config.toml
num_hidden_layers = 15
hidden_size = 256
n_experts = 128
experts_per_token = 6
d_expert = 48
d_shared_expert = 0
hidden_act = "swiglu"
moe_layers = [0, 1, 2, 3, 4, 5, 6, 7, 8, 9, 10, 11, 12, 13, 14]
router_score = "softmax"
normalize_top_k = false
routed_scale = 1.0
balance_loss = 0.0105
balance_bias = false
router_logit_norm = 1.0
n_groups = 8
groups_per_token = 4
init_std_router = 0.0156
lr_router = 0.00119
num_attention_heads = 8
num_key_value_heads = 2
head_dim = 32
vocab_size = 13083
norm = "rmsnorm"
norm_place = "pre"
norm_eps = 1e-06
positions = "learned+rope"
rope_theta = 10000.0
rope_fraction = 1.0
qk_norm = false
attn_scale = 0.177
tie_word_embeddings = true
parallel_block = false
init = "normal"
init_std_qkv = 0.0204
init_std_o = 0.0
init_std_up = 0.0204
init_std_down = 0.0
optimizer = "soap_variant"
learning_rate = 0.00315
beta1 = 0.95
beta2 = 0.98
weight_decay = 0.089
lr_head = 0.00785
max_grad_norm = 2.0
warmup_steps = 200
schedule = "wsd"
decay_fraction = 0.754
decay_shape = "linear"
final_lr_fraction = 0.1
batch_tokens = [65536, 131072]
max_seq_len = 512
doc_mask = true
train_tokens = 653500000
max_steps = 6776
dataset = "wikipedia_en"
Below are experts of layer 8 (counted from 0) of a mixture-of-experts language model. Rows are named router (the router's row for the expert), gate (a neuron's input weights, with its number), up (a neuron's input weights, with its number) and show model dimensions 0-255. Each number is 500 + 40 x the weight over its row's rms, rounded and kept within 0 to 999. Numbers have three digits each.
Before each expert's rows: "comes after" lists some tokens at least twice as common just before its tokens as in all text. This comes from a sample of Wikipedia text that the model never trained on. Tokens count by the router's weight.

# expert 13
comes after: "-", " |", " •", "|", " Years", " Sub"
router:464470503435462466539493551517506512472527484512430468465443564567502528529478477527451453432521543539465543492504524565549520509448554521514558510471460458479485558459442456514448477540541526502542512478555505458512438517470552468443523511448455561439524507479448494515489503553501566502511476426492456465440519475534481508485487527544523486537554542475466490492503547467495520524561498527463554552508424525457558539521539571523555464527482515469506605454461487519556445489552405491455541446442540455458559511590518559508519540491541462455511483535415580475554452517465427550534454432484512480469491512461576508509459449508480535479534526469482447531409446522459495519467519452563508503492545540579512474459481512556488507501531491504451529561518562492489559417422452
gate0:521554493520488508561399569528474501525554496502460456477461437519520529569515481478488507557535513512542515469460501468567520483539535514520601497480510445451513505527457478530478493496436515518501466501447496509433498515494530470399543505508498543445520464480540500466473478540553449565485510525488565550534505524502511493426537530536482455538519515510488461488507449486523535364435495485422480465508414486590493459513476512472477501494559505530478541504506450468521379458478465527510468507425578496493498564552475436448454499513478550506511500524507557570475534468471500512446435512542494562438589581453549540534536508515494524524568527449485531435523498465453566516482481519505499507530567547551495480422526504579493469462484533533449564464467500461548437583435512
up0:472437547519528543488479514496542526523448486445465453581507472505570494556509534500499494484525505442407472499561507535542480503541491480516580500518493510540496534510446497475556456553528522434467492422573471447506447546446511428450455460507541523447464498531508461552481505499500487489475511517532528535505530536562515500483507510458524503428553565502494546497485565498483462498489500461498456444471463468546597530453534540530493480483606472510548484480559555459583506585584479506459431401537569516487536528490552572497518522517532501496472472545513494532448446481462467454476482550489443485479486520496516552497479413437498479449490484458506537540515483426542507521588481504486437505523478503504606463588417454441444533479443583464480480488502497533542482515456423

# expert 36
comes after: "201", "200", "202", "199", "198", "197"
router:517500461533516533531533543547421531521496505479539449524463520538518527467531504601550434471538553573464565489512528459525432501520512559457456540456446512502512500459517502490546475499531525512580468449515562544456514514480520560522433527486479513542510443465526484496514483473446550524440520539467549456457508530470525502539503579475464415563513532477505580483548439460462443453534482459483453482469471501479524503549493489457549516507503558468569543556550561573536435521507518461480475507429555530540570449508478445474512504551541454440547467542520475509569484563477491460536444507549511506488473481506453512463433530528468466542594506498546548590554531550506501451573537539490488514432498447432569489572510437439466474465541566475484475555511558547464539489461517
gate0:524544435530511494425541401503525549530511507532573504504515479416402494528487502532530500461566510507493520532544494434511481498462566434550517496513477495491498539478521494467465522495494469472563511434586509485461498429504487423466546442478483491463409488536438518536493576510522489561548499410463505532459506481475499463567497446478486490580529445463505464510462485502452490500472550551507493580542501428420464532448545491520493454524535489490443449525499430441545496493475533482441499483553527500514538539511481487512509521468543581507548496450546464486526467554384482478538528532528493471482575459513574552454513486495533443526472498548530502493465459501461547484485566506493486468545565507524476529452444542555450449508526551464495545572478599576506504413485559
up0:488481447480542468559529533507450481442423476452534543497467481485489488508502501572498608478558505524450528503556494467481546479463447554451437551531563514517399509518491516545438461506515515460496514447462484529450591483481462469511513550423471496504454467526518496479517568522455490468502503431445394497506467527562565524481587502502507539517491415482527477512453457519491478470440503464486509423507502500536531517520471480510522509499520441501516570483500420468540504534465500485535537489507446428555495490465483435486524432516551524516478515479404541511522551581458499568526432436382467500515463472449521495514471492472578511524522490475519462559486556578521454457480490474530516518527531594438516543470512537490495511447541459464498426547444568527442478449539463

# expert 67
comes after: " the", " a", " and", " of", " for", "'s"
router:498593469473545551529528517568436531543550432443508535452518467449500493464459474464523516487494517481559526508559500546521484483421461473536509536549459496512426567512470530493497560502545438491438539538460491527554448535570517455441481472541486496525512534519528507535469541536504543480455439498537462442546510578497465497534490518536474483552523560535564488492503561551421490476442602420529460490492507510547488525505461544527517520441448527506451526423450439479482511437541440432573502494488539477493454508546446525430561450546519532494481545536458526510539518513522506602504484540493419444487521464557484467516541528493510457506524502522519486512539491470463499434448582461454466522518448530604508540568462503494467424510521512541497444415575472467481510460461484
gate0:561519504532496403493481536486416452505474477438515560431549498497474503508482560581488426474518428518504557502473490544531486457486517592452474543512509578551504492522511495502521520542498470437521507512527542528548533480467480527563516508486480522582523553466433482516527467484509463504471538518525597451433527527531435506543436562537515490539442565474479503462458501521498481471476526446439426488485507473515493488499497498489481520522519517546531579496516495507494592452431514483473557433484483587530511492520537556467560531478484533536510515509510516496484494535408501418564521508498426532509504492441489498560452479528484463587499588495470511488496482529528513559455507581474434565472570568512565476465419544608500447532484485499471509547504511459413570499559521
up0:511506492535533506513493475515546472525483484516538400541505508401504474431506498561544527520516426570431491541548458487569488500466474523467413572490500512491508536495439511516555506454417556469528497468441499510543449501550433519509440504545473470531543529490543537496533524520568515512549498518480471605500461510505523597590453493503433449502500446520457513519442488462549460445517523439458548482524505600488421527493518501493530489550537485492501533474504468458501483513530571498508457472559485546511458526457526514560558489514477480543535467458552514453484461578554471473451452518543490534496483497570587516544501483558425516447503537558486465528530497524497439536515479475509493585447474517509547487475560530496511518381571431485561506578558507554552483492517499

# expert 49
comes after: " he", " to", " He", " was", " also", " and"
router:546466555466503512517448519473524493528492488603486538500518477502517556543532465472459500500514486543485458527471460489493482545503543460422545505424620490484537423528497503501577523505533492573500548557498563602577407503484520427545483450525474543565484536470427532446418508504535508503562423474472541478561552572464422464495456480504560582543531533448455574519490482471530483490544534461465489452550498514508532430499449462529467478475538408533438531552496514494526490526558514519488425512517437453473574511501534492543510572576498498496494545493427437491539473514508486489438487567492498524526500448559451476443508483564436473456532508503502531542545548522499482533470492513544467505462471511503542461530450529532420557524515504499522504484475514509550487548541467
gate0:522554536520402482531542462501555521521540496539495424575506538503481529468552526458481451546555477451494473533469445488495453480498411458545446466474511434476498562563530526480550525520452482580471497502511571456488433520521437557489507505521468516538476539481463493462447426500519423572466546465573538482544525468576495457446546475564597526490489450484495473554466494498498485475506511475555441520443447505523492490454495536464489467500416439531471495477519436486484519508578509541510494485580550492463512524502480564471458505442614445395547423532487475524451561523512488531500552441508509486439505481495501463475501483613525469492488505475472498471448466489535479503507491538511538520569454482504507493454440564439498557471572553485473479470488533479519421460532483
up0:504533513403499485518421438492485545445508493505533557503501450532494494516477480556542532558499560532514433488575531496560459463555504541433523402463476559436477470488471499476494570533596512530508496463462592508435461525479473445481490499448490575538503460515502466479431460536481495497467454524484494495468527490521504527509456476458523474463501605479495516533511487488518548520479437489518544588463454512563481437504488400482597398471466543520476469454528492501554490470550553451501463466443472476555540418545468525530531486464518529502439549597471452462551475504463518490527487467524445544563575495488532431499475432501488527469495485475452481511504450486444479525526538521460455471565480550435493525481494454517496472440516532570517420479514529466513475524579487

# expert 117
comes after: " ", " (", "201", "200", "|", "199"
router:495436465523530567440523522526450472534522532510485430529525503535514477459521451558526457498536479514413555455519528503532425456502479504498516498472484470496458533499414473539518514477582438433545471504551491497493528562450576583485452508511471497481543471495504492484481566545527496473452479527458545496537526480447474555492532511463544476565504448482490482456487600465555538514552493448519481489486454482474541569518534532496557490599512532455538571515476589481536418455538508496521518570513519452516505515494444519526539415476466446451512469520445502430493483504392480515376472439608550478463565506507548530502475440496421504490577554549465513499518507499533516478529437514568550530463516467449509500504471476540542499504484531517543451541567510478439492517475550
gate0:512474526490541511466598418489517465386537506448446498467474459493500549484490537466511487468517563555409539502470615453472504516488549535512529538532533456505473592496446514558452557443432473485531483458440477534559449522493467492424499544516496549485563464529481544457525493477472524466500510463457467500465506592454539559550565513494515472463477527488462519532504415536487447506505533475496447463532535471471525516447444526466564493531534545517481519520447569551466453486601508493512496506454532520522510485500522462532475535513537475509560521485523503537442623516490503492546497572486514530548522493515570510558462577495540500496504543508427555525544555522572475507492463425491534498454521494556466468473618515522520555503496533496538520562529517524517453483456415
up0:511524512454565510469497524521474549552537454534464492510545504487393525496499579492453424480556492511525551499486455536491520571454411451528473485446481506516502431556518513465549548559578514465526482491490464477502497492416498455477495545474560508495461500510533449521429516512487532486502498473498492492447593433407517528462564570502537526573512508542500502542431580451527479464517471429509485530469518482474527515502466506488504490489459457565479523402542398487474494492510538486459532447495478539492481467437541513545511538491468473509487475468503437484514480570547512523491433430495525388431491494553581492518418526426420542518506487533541482530510525502397545460457567505569407508492504467514515428494473533449519508502481551473453468565485483502459482520464474

# expert 55
comes after: "0", "1", "2", "3", ")", "4"
router:467499504461512468528433513492547549524487535526525460518468551455533452451459497506467487451441529497508525565425410522470489484472451540513604376572469506467541488591502419428511486536456509467506453440500516474419562417488493544497503506488448525520520502525420443522573461515467572461572499482465537500504477461503524504477532509530561478424493512495500549528438514534521521518479451561502453510526571503451531503539544503435427476468491542561513485519558563495458511562519511454467529442489518516509480494571552511583543510443458509473508465498510531471453491529598517481520510481454475486577482549488473545537490512461495485550529521478545488519524471523472549469522538579520551507453572523450483436545502489551577569518416525524459493521429540496529511491458469
gate0:568527515536506514508489472482487420520444471515460496539565487540428541539516510575494544462528470487530534498485523495554502481528486530545470411490486553503489466510543518527526518589498514525526599519537433565492454462566487449485475434449466555498487495505412561598482534495431532491503473465520499536502472486539541571496482480526500497589555472438469451473488477498579495445495526562523469475574480501460472463548528534504507441505508433453533496438502535549454537436495520463486521555537529500524518521478490448545482526511537469504524463505531458571482508543459520512443600532482653525501511499505513552520504531553446510506538461466532478552495521513578514496423522545513539588510513496459510486508497556450463440451527491576461520521417409490498550578493510
up0:532442441516549447546455520512526491460457433516573463502500565570516455485512519437519568435516428579552519493412461530518527452478523531570536507530478518555479483455510442573414483570517416509474552500479471501494479526510541516440476507536468467528469502486528471485486456532481508502471468509517498449533564500487479503466448507615436506470472400428477513439458543568485530528467491497486460502584488418462514401483493503469483518486485524519479488555539508520550459487480485550496457489542491512486556504573444477478530465521548505476508459541482616502466508493472496558511506516476527515472476505461500515431425496560484429572491496440528512520420532540444547472510491492494513426452487477546511505523505473510489538616518458417488458493527515502408450457502488

# expert 70
comes after: ",", " known", " such", " well", " served", " due"
router:551480460482493534528514479487485477473550494479585550513526546515516476481498473572466473535444528494537538555449486497515557549566537452443552442472507491526528446557525490405576542448448524570475492459501524497456538561464487472555490475501475562519512468524453512503545444485463445459521549461416502531553472516512481518515439420451434548472512472422513468477554492509545472502538595522407540477448511425488461390512462482463404517434510507524553525530494536449541478510512571500485465476528425457553520488537538531512508523489458522490493503460457423556445469468454589463544513501441512528527475504533547549567535518466478556562424552507501527519462507464446557546477553537551454508489500511516438440520494514482551554493517453530528494525456479520499513548456539
gate0:530480568467507491478566468490494432542452426447496469492508501530528491501519466446497478503494498485515504466491478489490519554499480518490559461599492509522563475496508472534558484487501532434505439477474480434511463530555478471543503402493550489481457497504576505427537510476483486507416520512551550519509446399492492482512506548466441523430452542480522509468498560467484518480517529573469420477479573503466483432505548512574553539517475496363481478523564532498476459491484532409443500556498494509488472393486551523472496512517480532488472470497478432525571494497454464538519478463530523590442553469502423485479519521568552465525463600509509518500522542518397511489522503502535545474413394569475496540466475548533505474506489483514498531448551485495547577529560532
up0:509512493494517543515571421462489546458495613529515509511497461459477541497473517551441512510461507475492530574544571501472535522501478502525518513463474494557464539463521495497481460481427418595541491560506538527504518489530502474473452492487464483562496486540483538494524476499541478512520574524543473527493484493569462533502508423525558523545511591509537522617492541523500465505490498414568580519418460490487490540497551519512482461577500505592513510492563468547528472503528546529585451565501519506516457566530521413527440484438494478545530480486487513433508509492510526493466486552509509504532535562467506499482562484541534540548592392464545461517526481443538560529571503555467460433536533465528530472511489558541469495476512464506495521477531491432441606566437526

# expert 56
comes after: " the", " a", " and", "'s", " The", " its"
router:515516488489548576565484506549444467521524470454494483518520487559484561565418476482451542444453505497519481595521526504509472502470431406559564492469520517495435592470510509544493489488541483514501475552518424442564431531483491484467503481523518492487510485511525498580492479502508554536480435457513453536489505499513466526487483454523490514532509492513449506422484542586532556515493543564499443470481491486572583508520471530493524533513535473462506498432522460555514562419525373457549467537551485468458401494475547502494539446521519483513466545503470521574515544527545460552515488521516457504444532447519516466485510574466536520512534499526523429561491525503446483491469521419515418537567399467552411512489464552439457510454484547479436491433543532509478524479526492
gate0:519491531570589520556534580556513446458430454475527538530491531458475517487419511438520534478468544553521436439497464486498481541558533525539579465562431490549559549499500508481555485487466453519466463522526438528460507524466430445517489504512552479503521548471538470427515456480477512466541516557489518461457513436570491452529450516491526509490483493430506521504485607532443514451461531509504582497503463429478567496452451529421509454520537526534542445517538488456520497561522553457519461519471489554546457530426489543494531477524488476561490537489436509518565441516558542439453487472509493476478532479483477525567522513526441489484481452474453543546493495548395507534426526481510540480494488442509478511519504532540466424487452449534472538516545389506484593499559539
up0:497544443506497509514442504505506540496517460509513521521467556536491521467444512435468422516497508533500507533479483538508519492457491556523504401503492504496514514578493543498427551494521547550504486493502478537527459476520489508400511509556514520459525470548519471582451463469552444539518555518482500545490428495492440466589464488483476486554423461531496491440497516527519465483513510486556504546449456662468487481469525469511461483599462501499484538472541404555515482481496497486508499486480501499474530498479565511515531487490414499469517488440548543480440513493471527496443572446463542569521556554542432507450466455616532469510538463519476436490503540522441503478493455472627561592487464478570500460472493476485510543484480430532553427418531472464498466519535454

# expert 102
comes after: "1", "2", "3", "5", "4", "6"
router:483472552496564433554488534448448567568508537511468480441537584572580489521500469551564509496469529528540535504428431554562464553501492512462553489467475501492561550441511482488571549463475447435497462398507525512429466527459462513490493549498477501483507508482525514515517467486510519535541511574430408484537485423517550538518533524493467471476477482537565540445529514486526467412506469531413437499531574478499545498533511446462523494529470452542573506562531542554479558493533555499459559472469491505524545454538476450502530556461572494494518492482501535476480436510544463455545483504484540536512463551509550503547471485492505508535520540471579591503436423491520401500536498498501410506473487506487578484486583493498532517525434541519484522530549525551509536515462471
gate0:468564543507500546474472452537470532465577536486439464452483556454538478491454464604492495551514510504534489561517541527504516549491495452527491527468512588513524480442487484475520520461554510407454506454504575583503431501503532475472549475432473564442491519417500448475513497528513537541493529458473451486522481482455510478500539495552573477509478586478477523518544515498451543518489543538446459456482427487612516463485485509469411439558513489535473503461565460491389496517578534541486515496522467511498508483471458442554438491490476445477482513503466543506492452519547539478557529494514493471508526512463514511545634524440539493502522496467524550396476489481505432511495491475487421518501563454486532491449433443509564517425446538453484479526552510538576466482471520
up0:526546507456497526510435550538546499512497570455456516497513497563529467517531457465524473538526479443502546539560568502482488509526538472500469452519368547511546549516490519489525550537503495481440470478471509469464454493510471437529557427455569473513464483523511526504505453506423512459518522465542519500517530557504486375522571490488442508461506485503596563453536512491436515476524535525482470490478411498483497460530523493496487525508591529507540490511553583452534477522540488545555477471446480503543484523519485517518512539488498582502497487528465440419491482534508480456445500494599526496495533519511509450422487471448449509439591532536464516611515410540514499442546563468511482464481507509413480591489546477474463480537452553465484511471436609511510570521489533

# expert 22
comes after: " the", " The", " New", ".\n\n", " United", " Ton"
router:533554491501564486508511508524500500432584467574493469452493467515517442405494467529548464474499496564490495561487512464476463507535467594553467465508437501478523507548451526474507520493485533461428557552507588534523461483537555504482531541491460423492473552526498455462529579578550477506477506458536476449376494451534476473418565537568539485544471460510494479499557513487366491473528494526416485536490486509534482532523448529516492490557462521452456545531542514469476534475442560470581496479445556500499461398559487520528511424458538455456503517536513498446495488484504531479518517528508500572558415466525513492519459490568485463484485535489485531504466510491465545486473518474496415514484512558477452546501500469483426431539452541547498520518538533490571452566488539
gate0:553560552550541503423593455439496488528528434505528524510541473414441542514465489488430508495517466521508485494463470505473530501527450501534510511552482504471452472493567435497514499486470435503424480516461538585557509487521483523477472616453480512509551468462433561473472498450590460479478506505494441480453564555525445500521414531601455517442519496501438484462556513516507538519449573449476454537526515468560515514505454466465434525523475530522523536481470481454552463455416512533506479477548448507490489520551460492464512545496454565477503567528420519476498549496536506469468556498453595523465507468493471536501548485549573499528510464508462473537556485529451501473500455491515502461455485496549438458452532452491439421468565506498459412537529436441505544521468546
up0:498459477459577476518486496527591465492485585534484505504569506480571583491414559503545575459584521581528460553509572557543513482514473514505525505526517460502510498546504489489488459501526437485418594512502466481491406469538487520508523570430472450503485498456512493466484471543474477506527522481454499482555511518539521503423512536516456486505542484529492540503551508563449529550473504465500552453500454511546539502532482457463467498491506522529483493438481484415580493509480479501432535511432525592515484495492459555508497527507457503499521524514439529529462432529549518476534523535417528551463424459402486520510558542422535537493492519521568536595455535498510547502542492453462473501514528598529487477469506446540495432523568463493495502511620432473520500548492549

# expert 121
comes after: "1", "2", "0", "3", "4", "9"
router:542462499521525491561497523494497532480473548474471524515559528484519517459512444540466475478495501509461549569498526461538558506550456580504519463562500504563563445551520392475520455510474457539532455489501517486415575470440511563499532533531521504462543437537545431595469469534521550537512513457412482494439576549474521521449505474535533522432520457547455544552520553499549445530486457501452477553480553515436543459522524492483461506565455546484547536489545503564469439600489553505438521467464515461551534540543513470470530428558512481496527429465463452463550481522501544510494489489573491556532485477556474532513480557556456528549517494502562535449432476491512520445538562548466480530458552500450571433545504434498519482540496558532545471494460495505475503563467554
gate0:507517415513553520529569490593420583498519495515490453522579519522529392567486454491490506552498495569545540449574484485491494457535537474555415514428498460537489502457472466448488436510518466430574547463489460435564495469480505520524469571555512448494513484488553525505549467497534483466404521500526420495514457431496496487472574570519531499475471468536479480531459558483485513494563438484441484494583466456501506455568560464510453440547549488535516472537444501503473522515509500463445455546520523535501513529524453442469501444534464496482485614443547458487470532490515508499512514401447513472442499470568479471471491448529465564506586492524509490464492510527540485491484489532463420519547553446515486527477468463451468521526494505496546525486522540497471476398502502
up0:563490496514488539519520544424500600508469543421482521492485578561520481511459463443531552534544509498483480482542538449523495431509537474545440472532533479521540453592497408489545490484555484493487508522476512449494525535465497509489429539495582467501425596547596476423516513516460533504545506495481500540457476439566484507509506472413459542520451405527424498502456621507491446526502494503483498485506458422498498464571451456555491471516466571513472520489451511535516456521504529490525482479540499488536465522481471509503543469500544529512431497455580495433588441477490449412444528449475502510485479473525505497534536523510554564500502512540534468499516535508553486506495436456481412475587492491487535480430517497483584521522454477525488466557430494443464538493465485

# expert 120
comes after: " the", ",", " in", " of", " New", " United"
router:528522563537604541427548519529476477516531457538508467463479473513510461420501499559541456523575550435479476555569556451531510473515501535539488476469466489568520445507461562411487558494518520438497519471538585514515483457505533550505522538559451437471480462471517463521478567488502495487473511467564467518501483438505578499465545535520541498509413536532521460550545522472461518475519437500550529564475457428538516581525545570452546492547468529457521533461551523432462537498464526496510571467455534464502513466564492523439542485536516480462519517570500512540454469555477529501449462527546492468546457454563451521463469462492554391506541443559508494560522401526478552483518463490500472548487523556488488491537544553459540483504487516520490468554519476479571424512469564
gate0:459451486467589509455508498454459460520521510462502402555473452567502459485518462498471591481487440457528527528555460456412465500495502511479414526465520473499419521486576568481425491446477468510467467461498435510555463475558509466447502493436490541485443512522504546450569534533466489522469531525463537551463468486471484519482479444519470442456469507530499559521496487500471521447361462444523530463545511540491501461448514596571488510467469498500368518468511483535448465531466449434541533501489486523576500503469523477492504491501459504553536512511545515553444417468538457537556492509533454505511554524446433468489558474513532473529442462436552552524531519588499480469487500478521431480488521481496525485545511410588517522510467512505507457487517508564460522472483455
up0:566470488477498490547550486473532508583560446485510537525501544580498475565484454461532482516464429569449514578521521522517544497483469540534532512527463500531547571507520514569438508398497474508500486500415528480535453501539499436516521494487505485483516447458534491466542445472435514480565504522510486507445481447551557467512501568517395392525481541469505420545554480486479470515566464557554482502507409533527485568485483525493443492490489577545511439573542487519504458498542498521496509482479563533441508417452508467485522521534524554527511500447448542466523474437450540438470420533546498445521466449488453538472518464465498513517537487457608490555538491504577495451511518541463510482517497476540459449545518605459546552542507533457492540448559493538488529500505509

# expert 24
comes after: " ", " was", " (", " he", " He", " born"
router:545488510476513507572489531536516490571467471571469500504499529540545513596569505434510459434497561489495542454545507554519441489461532514508492538488541505472530504447478439537514471490573518470513530476514556544533505485495512466435465508595508491501560512530535574502473475567517507539502424462555491501449460484496486457437537483550503481488584483488470551530515533495524459546531461551526495518550486518439515477483550535491524489590510466457522566501516490481551549542537522505479526451442525480481567461573452426466510573514462495468524504477496518412443486503456430533474469481510466528513547459470557509416529410485518473447539526497554561492440504538545495555547451515535444520459559549418590476462564522458423497539543512535453497492562527543544451520523391
gate0:475533497538532444515523528497527474531448532438571492455598520452513508492546508508516520506492517551486545462442480476493467481476500447428483495597583499504556498515547496456519547473494531481617515514534494436497486572484436455504475567559492476604615539556449572517559489583535466501492507537511517528498524481482498451469549521508439566509545452443429544497475544480459530401530506518501510554540506459453440506501514493506441489526470571528467519488515578504496546514510539518513477426518541513534489476544424502432525496533423443431470501491506463536506502561443472453493530478493533500499471496523549451503489466563549554479468425517468578504523497429536539567496487483483456519498488525501525542398520490492508540582482478511479532500428518504522418478552496
up0:466515545482419502504431572455505448533557503505486470496441552487557478506556536523513496542533518427459506522458566494548501493575520438481420478491474489552499475509405574559558458481527499470476551482459436492556482462596546463463510463456514484486456514575484437451486502504506507537540562482502465527521493509531512437488531484506514485534553566470537467519492464523482480505478515491490481483492525566517458532516485458439471450499476511481500492446461422424499485381489532506650524413475486527538500467389507439504460538453519513483492534553484485472481495500488521465509571506542437478413550491510505505497537488457492550480489534477505492480495550475516516445525531488541440512455448507522526494492486482550472520550491384473452555442506504495480418549614532

# expert 104
comes after: " in", " the", " Ar", " at", " San", " Bar"
router:466506521496515474497490531441518553475518474542510475529522531498507519487475417544528520505496501551474454445548510462526481493453478515563536527443416541444551515508532522488462516475489607458477522506513530463506554482504529547472579528509500460460467540451507529482551493525570552442419441579582384416507503423526481538528493572572478500401491521518522543555485459520516469466494469492444456488439483460527500507515539527491509576516465545507537558515427478414490491500533553455512517539489554538492422497471492469462519528474471521495430516545513528508446538578557535539516532454558559520533504458511470515482503499421526462495446485554525439480488437482534500454507507481562495535543418524553458501584543455477498439502532497537527407456488536471514514511577582
gate0:467482477590549510534503380512493431518545567502499469452473471555577542504476488553537480497517481502487490426545504483484460507527597467528495534504611493534500519486556539505459509452479515509518457458462470454491469467455572478444530444530511506535530514462566474463477518509465491500524481462489565410420454470540504625597536519508490419480528495531581516555519503524508523455525497478490499515523466435517514476411517523512513478549408504499510522514445473481507560518528412538446573507519516498543556489481561439514483506474511526450473516538477449496469521528552437452435480443508543486472531504518553458486501519445428464527532514556458466453496521485498439474582551426500508440512448470537510481428472503514494499507408486466487481493506572547505476553554535
up0:463483498480468539510502466525481538511579470486508553533521389428521547548487531528491538447479530513498461571478502536485540507443452535515475440504565522534398454498492551504528523499490459543494488490554486409476577451484479470516524578459396513452502520503482446516501617563472536519528477452486413502471462575515454479448584487474457497498523475470500532526402480466522483515489527489517447545475490463475525532514551539534479432439477498505542461407425463524448497519516482497487503472524466488539542526501519527526536476459476547538479485455520516486513537479470520509500479562512483580498534526482464522425471516506401474539512504438462474490479531490501545480451403478429413466396540551475477529536407516516524545473484400506481433537469516501510503528471455

# expert 15
comes after: "201", "200", "202", "199", "198", "197"
router:490510489546581559468560550540398499542491501478532445538478459544525466452503514580515472484484460602473596485532499450522442500460501541539439550523456506510483503454482454556556458458566499457505417540511535480480555436448530572444463506493466471521536483507481518517534509531443537529476507503499505569504521465486506476489493558542540433577438503435493478528574544444527493521521432491500466464446472487530491540506525568445526515527511587477507569560574556543518434539473528467487479561506555516536569460529441515493509460486479455414506503501474480478517533530412521508561490546526501460509544511426455549471424498526502447574488541531499532558506580536543539488525510499542499504483507531430537471539524528448519463466491541537482447575527531508539582496521477
gate0:459587487450539486527464555499511505525527498517552514536492535556491434547500570498524538547469464496521526538415513518477401469430509551447433541455534555513507526523527410539461516512488481472519466526478521500548513555494544444452532459490498543457561519430450431554522586526542524505507524526458525455544604469509487539473410582551506457567452456575441560483508486498503562524540433533496471488439551467546536481485541554535446549539417508497479430586432467463564473460508475499509556518539562509555496500511492484460523506548460479534532521527476566450525509506493557486539488459547614479544506503526472488481478523507579513516510535449481514469492530404471432464473437546555522526511513510508475439531557493495461471472535466506491503466514493491495516532513466
up0:473595566485519530507531525372443470505488455549547496498528549436531479519507426530525537519485546549410469475474486561499494545507523451471504445519609514493488492426548503497478500593557504543463531516566513481438510496470478455529518476524560566460539540515485465503485493544492474555516510471484528446538412498552532502579428516527533488529446514442448483483521512517513493461477586519588510459443495492385537415479515494533535500468496520473537477491454452523494542455486523585498574503576451476541510452551497480535536454510515486471505508498534576518493514541536508484548511571517473538569449479504445439460518539562499502469447579554529557544512411463480510433485491540537512492497521571458455489487479518445552484471476448462544527548482471496511501507480508

# expert 79
comes after: "|", "-", "201", "200", "202", " •"
router:463512547503527485535577547552517492457503433483524473522497506536574474506529460534517553481551551481474502579509466457525537448480458571508478530479459537514543454529457488516462542586547483525537567467534530500504434536495503556473490548502486494568551495439455560488524540502555556492443508445583458506500506426502475480452498543520505433570464488544467513574511528451479497489594445445549583482467527475547538530514519538463500517506484481467541544500446527576521400473545520468514543454513555476480571484575461549530525456551561475467560460502523555500535525558451410531524485457500509471455511440431487467426462509554432518411555479502497550418469526474441454498435548447551510551483537516496496518556484536467488481524488481517452475473537552471500484461476539
gate0:540555496448485474502571431567540431573498555523479574593591484520558482457539492436472565508504469491518470518495476573459522504486503530452448457593442512525506464454504488501470513473529507467540474513479505485552462546490573585471457518503460501525490527506469492455462534424539469537511481475536504527407481584504515503515523541583615499468530507483507509476491535464479504438500511476518495534495512416446516494471494544540487507476510512556537527514530498523526522493542439561546485463468498396495531514563580468491459522478560518513493467504614568547529538480470460545534518422439509554473523570432444507542486467536431511513587520497502474517509507537459514462442532515519534454476437508488461465544538496515567498536461527535565503468450561494453475505566528
up0:432493499494498491456471466494433521522589480543491510452545562504539509494510503522500544460502548496476487559450441554528484587559519443503464525542557475450541494485468488518545522553601533414363500495473464552496459523503511524612563467475569547502490460527508481504433522508509523499458450526477520526538496460520544490501485552578520458503468496523442403505557496460508509444530482540507522549438480514537488538563538526508483477538523481530511455468532466480469513506455527458499535549469513496510514415468515547466604523582452506523411531463498468506470522482565497440486439491520455450484495495553515503482504513498549566521505538541540528506553452533495473477518491569533559539502432484480484427569417499469530487469439417555425458529443501496496530522569545

# expert 31
comes after: "0", "1", "%", "2", " —", "3"
router:463502468535564496506520515540443560570528523443503465515560498444529490507512491497447510491464497577541535492490463502525453503489504542578528574512442447455506470506454426524566458509587512466541459455515510455472496427471472509469474528546471444447550522513516512513496496572498538450542427424588542559499502444528527527439408561539508428535459504438527470537523519446483559540523452487499474540481498532548541540527545553465468567538495570527453536467559525518472528529495555482491513562505481541577501460533543479507528429494479505461525538501530551414420444471479462515541539505551468458495512446479516521429499450451507502550488573501535569551471502557550512486515472568541527532454565516493532502531424562521544498494498563523530467578536512494540511453445443
gate0:510535453509463383469496495523488544525501459523502483442488545495486514475494534447530476510452509534473506474500499539532524498584540478514525524488588551545493475518499473434506560498527532461518549488494546576494441510541489522527479504475536495513546502511486473422488470438540418483537476472546550549460505421465411526577491526529545517432549519531437474585527516518502506524437489520617498537462538486476429463488537390542500487525455524488440512442531525514534521498496508513494553574475503579457382520412467504429510490510493444503500570458526473453480510481569533463479534492543622537541528504468488499534563556487542536459536499520516496467572527478517547517472546540552466464439532463530572459453474468583484497563514448504535504517453490539515505454480469
up0:516461447502448492449497519502556509429440410455507515523487506536534475480533492494475536446479477426565500486515473493514518510508507412453535498498571472437536511551527475448483472502463502541502531568531425580558507559462519464535494496405499534434478454503492507506509496512464471512548543468409472552460566522448514485509505460471469509518506552531465623517492573480478460550385577513505527495465517487492546494548493458499564447573524504543498559459499458488465455481425491551436421486531506513458493475467483505541485451576552459540483532482460487514485535531504504521447449505496470528495530485553515498516521500472507571495590460528405488516464536503396481457473492468522504487547494443392499475511551568528495513506591467425483492500475480461471538505517585